Below are experts of layer 6 (counted from 0) of a mixture-of-experts language model. Rows are named router (the router's row for the expert), gate (a neuron's input weights, with its number), up (a neuron's input weights, with its number) and show model dimensions 112-167. Each number is 128 + 24 x the weight over its row's rms, rounded and kept within 0 to 255. Numbers have three digits each.
Before each expert's rows: a language model's description of what the expert responds to; "mostly gets" lists some tokens that are sent to it at least half of the time. This comes from a sample of Wikipedia text that the model never trained on.

# expert 6
What it handles: Capital letters and word pieces starting non-English names in tables and lists, such as R in Rostamian, Z in Zakopane, ij, aj.
mostly gets: "ij", "aj", " Ma", " Ol", " Sa", "ah"
router:129106133147098121117130141144146106121066140095113122148127071162103141108141112096129156100111130127141151136120124139181114128141123153177129119146144126133106103113
gate0:101179141148160179094136141153080121154080101127160116127134150136167090145127116118098150115115130140121138103107120136125130137139121179105146159111132081175093106110
up0:131087141102100092147125097083169168107162159132093148123122107130102166117115124133154116121145111116138139150160120136147135111100125057137108115141131149094171167150
gate1:139130123130082139177114128143098113146131125107174135140123113152143129154148096129149130112114149169113131108142112142131134112125142167195120135104081111118143114111
up1:137124092105084126192094116120116130141131147101151124156117119149149150152165091120133130108132124142109123102148119144125120125140127169184131141118095108127145115146
gate2:162105118141159134101143130133089149113128142126093138135139112140153081174156098146086131114087167149106146141128130097128133130138114121084158108167088102139108135141
up2:177111129129147123095153133140079153107126137134086152126121116120130080167159128136108137103100167133110139150140133104128141149142115122076149108176101111123108146142
gate3:146124095136164140093170151150103115147144137105095148119132115099075096072096164136129166094133126148081166148125144131171118123132162099112127146125134131140186112134
up3:109104171128067142112100056126146134153116141139127081115127133118134154150118127083146164132140169113168131101156101147099140162109129164146123098141151155092101151099
gate4:099120136164140114150107132148140118114119145108110128153087120102091136109161136102088157153125099132146116137129107115142106146155114163157104105137097118135154095138
up4:104122149160139136151096132150139121124134138113104134143085113090101141105162140099079146148130109127146124140119101128139110145146120156156106104127085123125143102132
gate5:150164096075123186159151172150140130080116119109094156141129113139108126105142118141121102128112094193123124122085118146108182101119119107139128110183128113159132118110
up5:101097163161143099109103075119120124161130123151146078137111150112136129153113137122138149122141141063126123131173122131159097164148112150123143161059160128120115136149
gate6:151124100124192125109138143142088143100134118155159150110111139097075129092169123132143135128129141119122124100159123157115107151141129145142107134140093160154130085094
up6:138138089117078153123127118126078128122150145103133128136118123116128146147102172167127072146077135161183128139138097160138155113132185128119112146086131083140122119111
gate7:118145149144140159139143157121159119133151104097122079113151108122159120120128108131140142134095102132157099127130166160112108137155109159141095103100141126122134113167
up7:137097136102126100115117099119110121134116134166137169129111142142114140150131127137108100129150175153109146131117113087149141105101160111113158148145101119130133137073
gate8:127176070104097106083161141159123136087117085116119128118116135138117100149118140136153147125135152090142150090109119095138134131124105118113157111117083151165097139170
up8:146127105113180192123108097104125103130146146130177132136142116123152130111130121133160088103134071184158131148136129126101122106079143083105134159123163141112125149115
gate9:128141090137126121147120107133178163124125152127081078133111129134143102144095166116136131078117135140161141083131136130170119118169145134165140117131117155164140133126
up9:107128108099074094112149129165108098088108079118163179097143131168114128099128105120159149135112159126085172195144129181102117117073123161125133164144111095132150099157
gate10:154138139096144175122144157135186100116157095144075140149133122092147121123164106153109172111143148108134107190101103101191100107113148125134133070157108102142093135153
up10:120117103187141088142083107145137147130091104136143136135097130114130135081164098124164094144116093147140148099120144136094150142117127136118143140137139123128139135086
gate11:132129091133116119120165045159104151101088129070127140102138110171125141133092123123136112109102139172155123111130127144143100135143168127138136161129100092144162098118
up11:106127140135148144131109216106138119143153114167137121149119139090133105132168122132116158158143118098098132155128135112109167110103084138119117095120150164117088167146
gate12:128150142099129145138097118099089164118132136118136158126095119104166115123149132135136121127164145125117112094102069123135147120149111136145126084151120140111146134150
up12:119110107151132117110160130152158106122110107139119097132155128155085149132104129124111134130108116137139146161168179139124114133117150119112122181097138108147109128109
gate13:140130108143135128068140155095135134096131131130157148133094118159143068118161139080076115119073141150150164137139138099123138141153135104132082138156103127121154139133
up13:158083145111095112108141126093136105105138131113105106129108145136101130143145160160107146116090131092104107104116104150150104101138187135159106111121134174130099128130
gate14:080102158124100165138127156118126107133145152128118148122098134137082162115111134112138120071151112124125161136147110125147141119156132144122103106152122114133141130131
up14:132144123162132111133112116140139157113170122119141071147184134138137113123106110119111121144074137146139132099131126120114105164116125126145114146073135162118163119123
gate15:136105136150103141072136093111132140126138133105152139161073120138129130113169093127135122116100132174102124123136110084095159114138132114127134132143075144134134084118
up15:127128170120113159132143144119150124167091099123166162141156112159134116121114145109146101124132134179112102112121146116142150125126128128164136128120095108149140117097
gate16:135097110102141090155105105138119162148130120131078142128104112110120179098134136092122160099111131155106122127151139150154152129120122173163108124129159137110155107088
up16:159117094131141082142108124158128178161112144102125175138135108118104172110140164105135154111122119140080131123166157163136128135119114130164127123112152136142138069108

# expert 19
What it handles: Given names and their inner pieces in lists and tables of people, such as John, William, Mc, Phil-ip, Core-y.
mostly gets: " John", " William", " Mc", " James", " Frank", " Paul"
router:134114145139088151117114131141174127148093156120130127140143084171134134122117114122115160103152114126160160130107185149133120138128094147158129131134086123157124151139
gate0:086127178129136135137122136115163165134099129138139127086129122115135195119101122138107117146183107110137117129111100115091137154115159125114108101137150149158110172130
up0:096125153129121153132146120136142146108087160112096138100094102109142168146129140121100110144154103097180084114155119173107135140183130140148144103149180138130147159131
gate1:138185083140150130141131146161116156127124153138119124161109127138122099158121142131132136106114114143105094172124119145135135078131152166136098144143109123148124189101
up1:135094136139119122131118082125122122145137103154127142126130132129148176081106110074137148082195128110114149117139124114135134143166063077133154148122142125115167111149
gate2:110116126123144138110089059181122169126136094095092158100134125141126184128111174107141127115116124148109141162136122132102093156080138145150142127126132131162114152087
up2:132106129124146130116097081164124147153149095112082159115144124141134166156126204097101144115115102130095119168140126159114098187085134178149142133123133137146093153104
gate3:107098190127076151166107122104127108142116144116115149124128120132197169153126143117140158103159150084121140146154129126168118133072137109133141161147135124099121138160
up3:136111106098149121137105152121153116109112147114146106127159129138154109106128118121082163141123093155106149154121136169148106121109145146166041122140137135123118096109
gate4:150125161154182164132143108144111134157141109150130126156165117114152121131064149131124133118161128110111139169132118167138122098096112124122120128120101113107120155165
up4:105132106111088081131123143117155133101109150113135128106093131155100129139204102118126112143073125148148114097121146107119147161137137149149137113136143121137123108103
gate5:091165151151145161110114154134158133112147157117160100138157134082130118128122115155138144113148038127128115128117141176106092129157151140120086132125118128152168105132
up5:118161153121107142117155123153128122116107143142131131128130121115120083124147144099112108135168140157084103104094117122142145102170185113113140156126111146138140144145
gate6:141165156127132155136104086104152113112128136137088125131127118112120141163071122119108142124173147128121163172137165151129164113080104089083138114153127108155133149114
up6:128111107150086116138121107132137164108160105127122109128066129094175185186144138184092133167187094101159110137137131137162143123124126130088170106155144132133139128178
gate7:139154169121096119155133122096106119130104148145135144108138133132162176138103180114140192090101146135117131168102118082110124144131096108138069135153123112102077165141
up7:133120109122127123100075152137146123097120135083137123137092127085106093111160116186139137095173107094176101149186116161112096136140144137180097114155113163133099108141
gate8:108135204120112149126122108153130205101108158086092102149141133145149085142130136112152163131144132075133143116100084111092121141094078089106109150138172132162093115093
up8:154130044124148113117130146115117053150151086196170150113126119122129158124129098155116095124110120153133108140155178134157148105177169168143140122123093119099160120148
gate9:069110131136100141139126118078141129119143147139127111150116175157116113144107118166131134149108083110124139141108125132127092140090108162127094121108123136116137133130
up9:135160100098122114115105125148105127121131113122097151114136125111131130150146129100142142091179180151134119187160117113084121138134105112117156132153133114094097155142
gate10:158085133099140093143092141165178099105155124111129115093128115147142165108093134127151168113157157084123109138093146139118106118099137120098148154156131138152149117129
up10:125111132150115129148135123145126140097104127141127094121159124154166100114143059120140146131097155090173134145106112113137182115114145141131156139156122073167092120173
gate11:109152170095119172142132144146149096173118096112151088145149126090175092129123105149099113125111176139164115080139117155111163123164154162143112152115103129113128179140
up11:165167128116142153131116128111140124155135123111125090162130109109206097177136131109126113134148092150137103102121131127115146102130128119118134142100127108129117180140
gate12:169139177117119131162099127161128108140109151145145179140089126101103162148118178104143181097159115069118146112178103117153153124112128109136133135140111134106125113105
up12:167113138129106120128121107168151101125136097167157184134139116131123167117156144121134144126142154100098156128157103097170155114126089118107107147146125157134157090109
gate13:141133141136148117118103133102115134155124159101156090120143130134162141135168094146125125170125093111144109136100165138133095106160140150132108147110148141113129126121
up13:110145144109148122114134152132134124118137123131121136111113126142140137145172117067147154170143094086129103147101145141151159134135140105124106127122157147127109161111
gate14:125160136108125091134107105118181146095164159178142121141112136123150098173153128122092156087123122113143109137137118146134117109123156106121093066146113155173107154166
up14:121103106140134144158122125104114089137141141134171123105122139133143123158140141135069098118126093122119090126088160136150103170132139144113146100114135116152148121178
gate15:124153107166111134143093139157137135141154135116138175139142121177132129104148168136140108146147092124102124119100117150110116118125149132160125135133151116183142082082
up15:143156106160129137136093107156151127150172128113114162127131111148125129112143171139151116152156089130114122136101110130116120104123153126134138144175140117178124112072
gate16:104152128128147164148092100132171145161135181115100111146133127132127139108179139091105178094130167167120155093155159115102108183110151116163101119120111136125129135150
up16:111167128123128164133094103114155128155152181121106094165139134121132144115177140105096172106134153148116147099149156120122119163108162125155113132124122134125136141145

# expert 7
What it handles: Middle pieces of long or learned words after a capital or first letter, such as Bac-hel-or, arb-it-rarily, S-ac-red, Pos-it-ron.
mostly gets: "amb", " med", "oc", "omb", "ipp", "reg"
router:127086095173076089134124124119134133128120109107117088094095077117112190139141145103120141140134125127128140102078095122142116144103113097141148107134128134150051097127
gate0:088143153127109108136135161105135128124078135140115118103128138111158164131122175126065103144133143175111126116116135141136155131122132144150115141125144119144138141149
up0:116158119114131093128114099141147091133119134106085121100177108171134103136157116116168133108133157158125164118154104106106144124146138171165124118129122180093128126187
gate1:129107106107064128137116165094144116116125112126127130133142140143059155160169086106149117122101161154140106127123135106084143181113149149141125161142150128096146127114
up1:113125085148108126123084110144125145153152121160116098168163107133133121099125113120108129217146104132100118125131126138119105092171093101155131132112130147121114146129
gate2:139139149076097103134127123137099136152127173172092105133108109141093132106163140145093176148103181097156097108109154137165140139099134089153082126124093151098109113135
up2:103135074148123101118149112147147135127121090146165151100151142123157155120119100104134102092149128181075124134115073123106136137159124117085146142118149119154115126135
gate3:168116079131124171141156119148096120137140124122095124075131129121100155147140120117150109116143135139124138103145111132078114132114127109100170084082130157169137098110
up3:132116122186054118097135084140120126131096123155090118136133142116119109150099125130108159125153143165162121171120156134146129141094083108127118128132156123081116169156
gate4:108126178130126117094154128120135158129061097127105120115135131123124153126150128125081192160128091125149170118095089124121141089147124096116125129118124143152134127137
up4:111097167112154096079126122128134129146072107095114104119119132121127164108091133091118172138128095127166148106144090123129128093130113128105094143110127147138149150134
gate5:119142111154108100141094146148133188158132103120113109115139127105118131149138084132122129136130161168141131106123073119123150122123165130122125142117120144114112154112
up5:149112135103164145101176109111134069117094148158135156143129140147122116099123150124154122105129098092118132142143166142119111120107079134135139110160128120132135102158
gate6:118123153125159136119126149121132124135125120131144115111144125119146139115141151159118116175129123139119127105121123089123109192144133126080168103120122188150126109134
up6:141137114074174128133153168189102102179086146129084168088103140131088115146110123115145130098096161086134124089173103162137122149095112134130187100103143125120159081118
gate7:127132120153078100115172158119099119130106134133111120148122123124114131139114113113150149132101167106150129099121125111137143107129102124106109132111127152160066154141
up7:137142104123124159106089142163131141106154112124132164110122126141096106099116146108114128112105098163128138131142131128135139151106135162171124108133093094076170116072
gate8:117165132160137125136150142133112121132118109123098103152120122117124089147164140141130163128119159140148136118140101133123129107125138171152106139122107143094113142123
up8:133084125117101131114079119116130153130149145119158133113138146129129160109109103163127113164138124115086115165123147120130108143118088119113148123125151116144131092108
gate9:164164137149136145114107116177138121112152098126120173141121126138111148147140156105127085112158160128147108126117107134145134165123127117063140136146120094188136157108
up9:178156145153168154118132119176136118123160100128130159131118123129119130145160163096138089113169155119144083116106126119132138163116118139084141141149123099174114139118
gate10:167121148146108129150171141102110155119118138117134150117125121094129150172124127130134150114118113095122108138120107118114126133091172127125160094118113155152138124140
up10:169124158169091115136136145085118147136123140138115151105137128123183132178128092131112141085129090091119075158128139109117127143113162135129128103116107171142104146169
gate11:121125152124075093130114140126147166088131128141137094082105132123126082146105133135101157141100134151139111170094134095142158163073078118141125148096115159112139131135
up11:120143091137172153134127130151110100148098106133126139182155126160110156134129128126139115116133134084125115067143119168132115080171149131106116109170129077150127128122
gate12:121161106192117113102124121124142173114116124148115126124156124129151142120151136116111134162126135101100098100137084112144155134079133110130129092092118134125100147109
up12:123097097159169131157129135141147110112120133139137119137105118144154101121079137135114129147150128112138076135112151125124115116139171168142142134113151131136149099137
gate13:110144108182117126140158149137129129121112134144111118128110128151125121105162125128182122115137158180131146105153108168088112124083163155081181115131136136117122143120
up13:107081100118132064132157129136151138132134085133082105132144122137073128159151147148112151092142162144151091123149118149169113084116109149153116102123137129120118138094
gate14:138137129119128072095125108225174157108162164130101128102140118108123128143133137130124093165117148131123135100107141107109136147085124141154131096108115091106063126132
up14:168104136129107131137124139156115103134124109105041131148149130097069128136124135111103116126121127120155154112093193117147146142111092137123150112152109102125126132161
gate15:140152120196114106054166105119111140137134130114089120116114132163108135073137122106127112116155121178135111097120123123126102146128146175159124135129111116081106128132
up15:138110153188165151143153159134161109153101158129143119128130114091166095112129092099137108124068126132154160150127131112147127099181109119106147089099154108147126109120
gate16:139132160128138102122134125120155118130179143112125077100098126079116106116145140150119084143177119125151123078109119090126109206120135093091126130106101136114138088143
up16:128116108152115132136147098122137141141152099138128133132101130113190120133205122145093122133109101126143106135094136111100123095137123160148135109117146159115155142140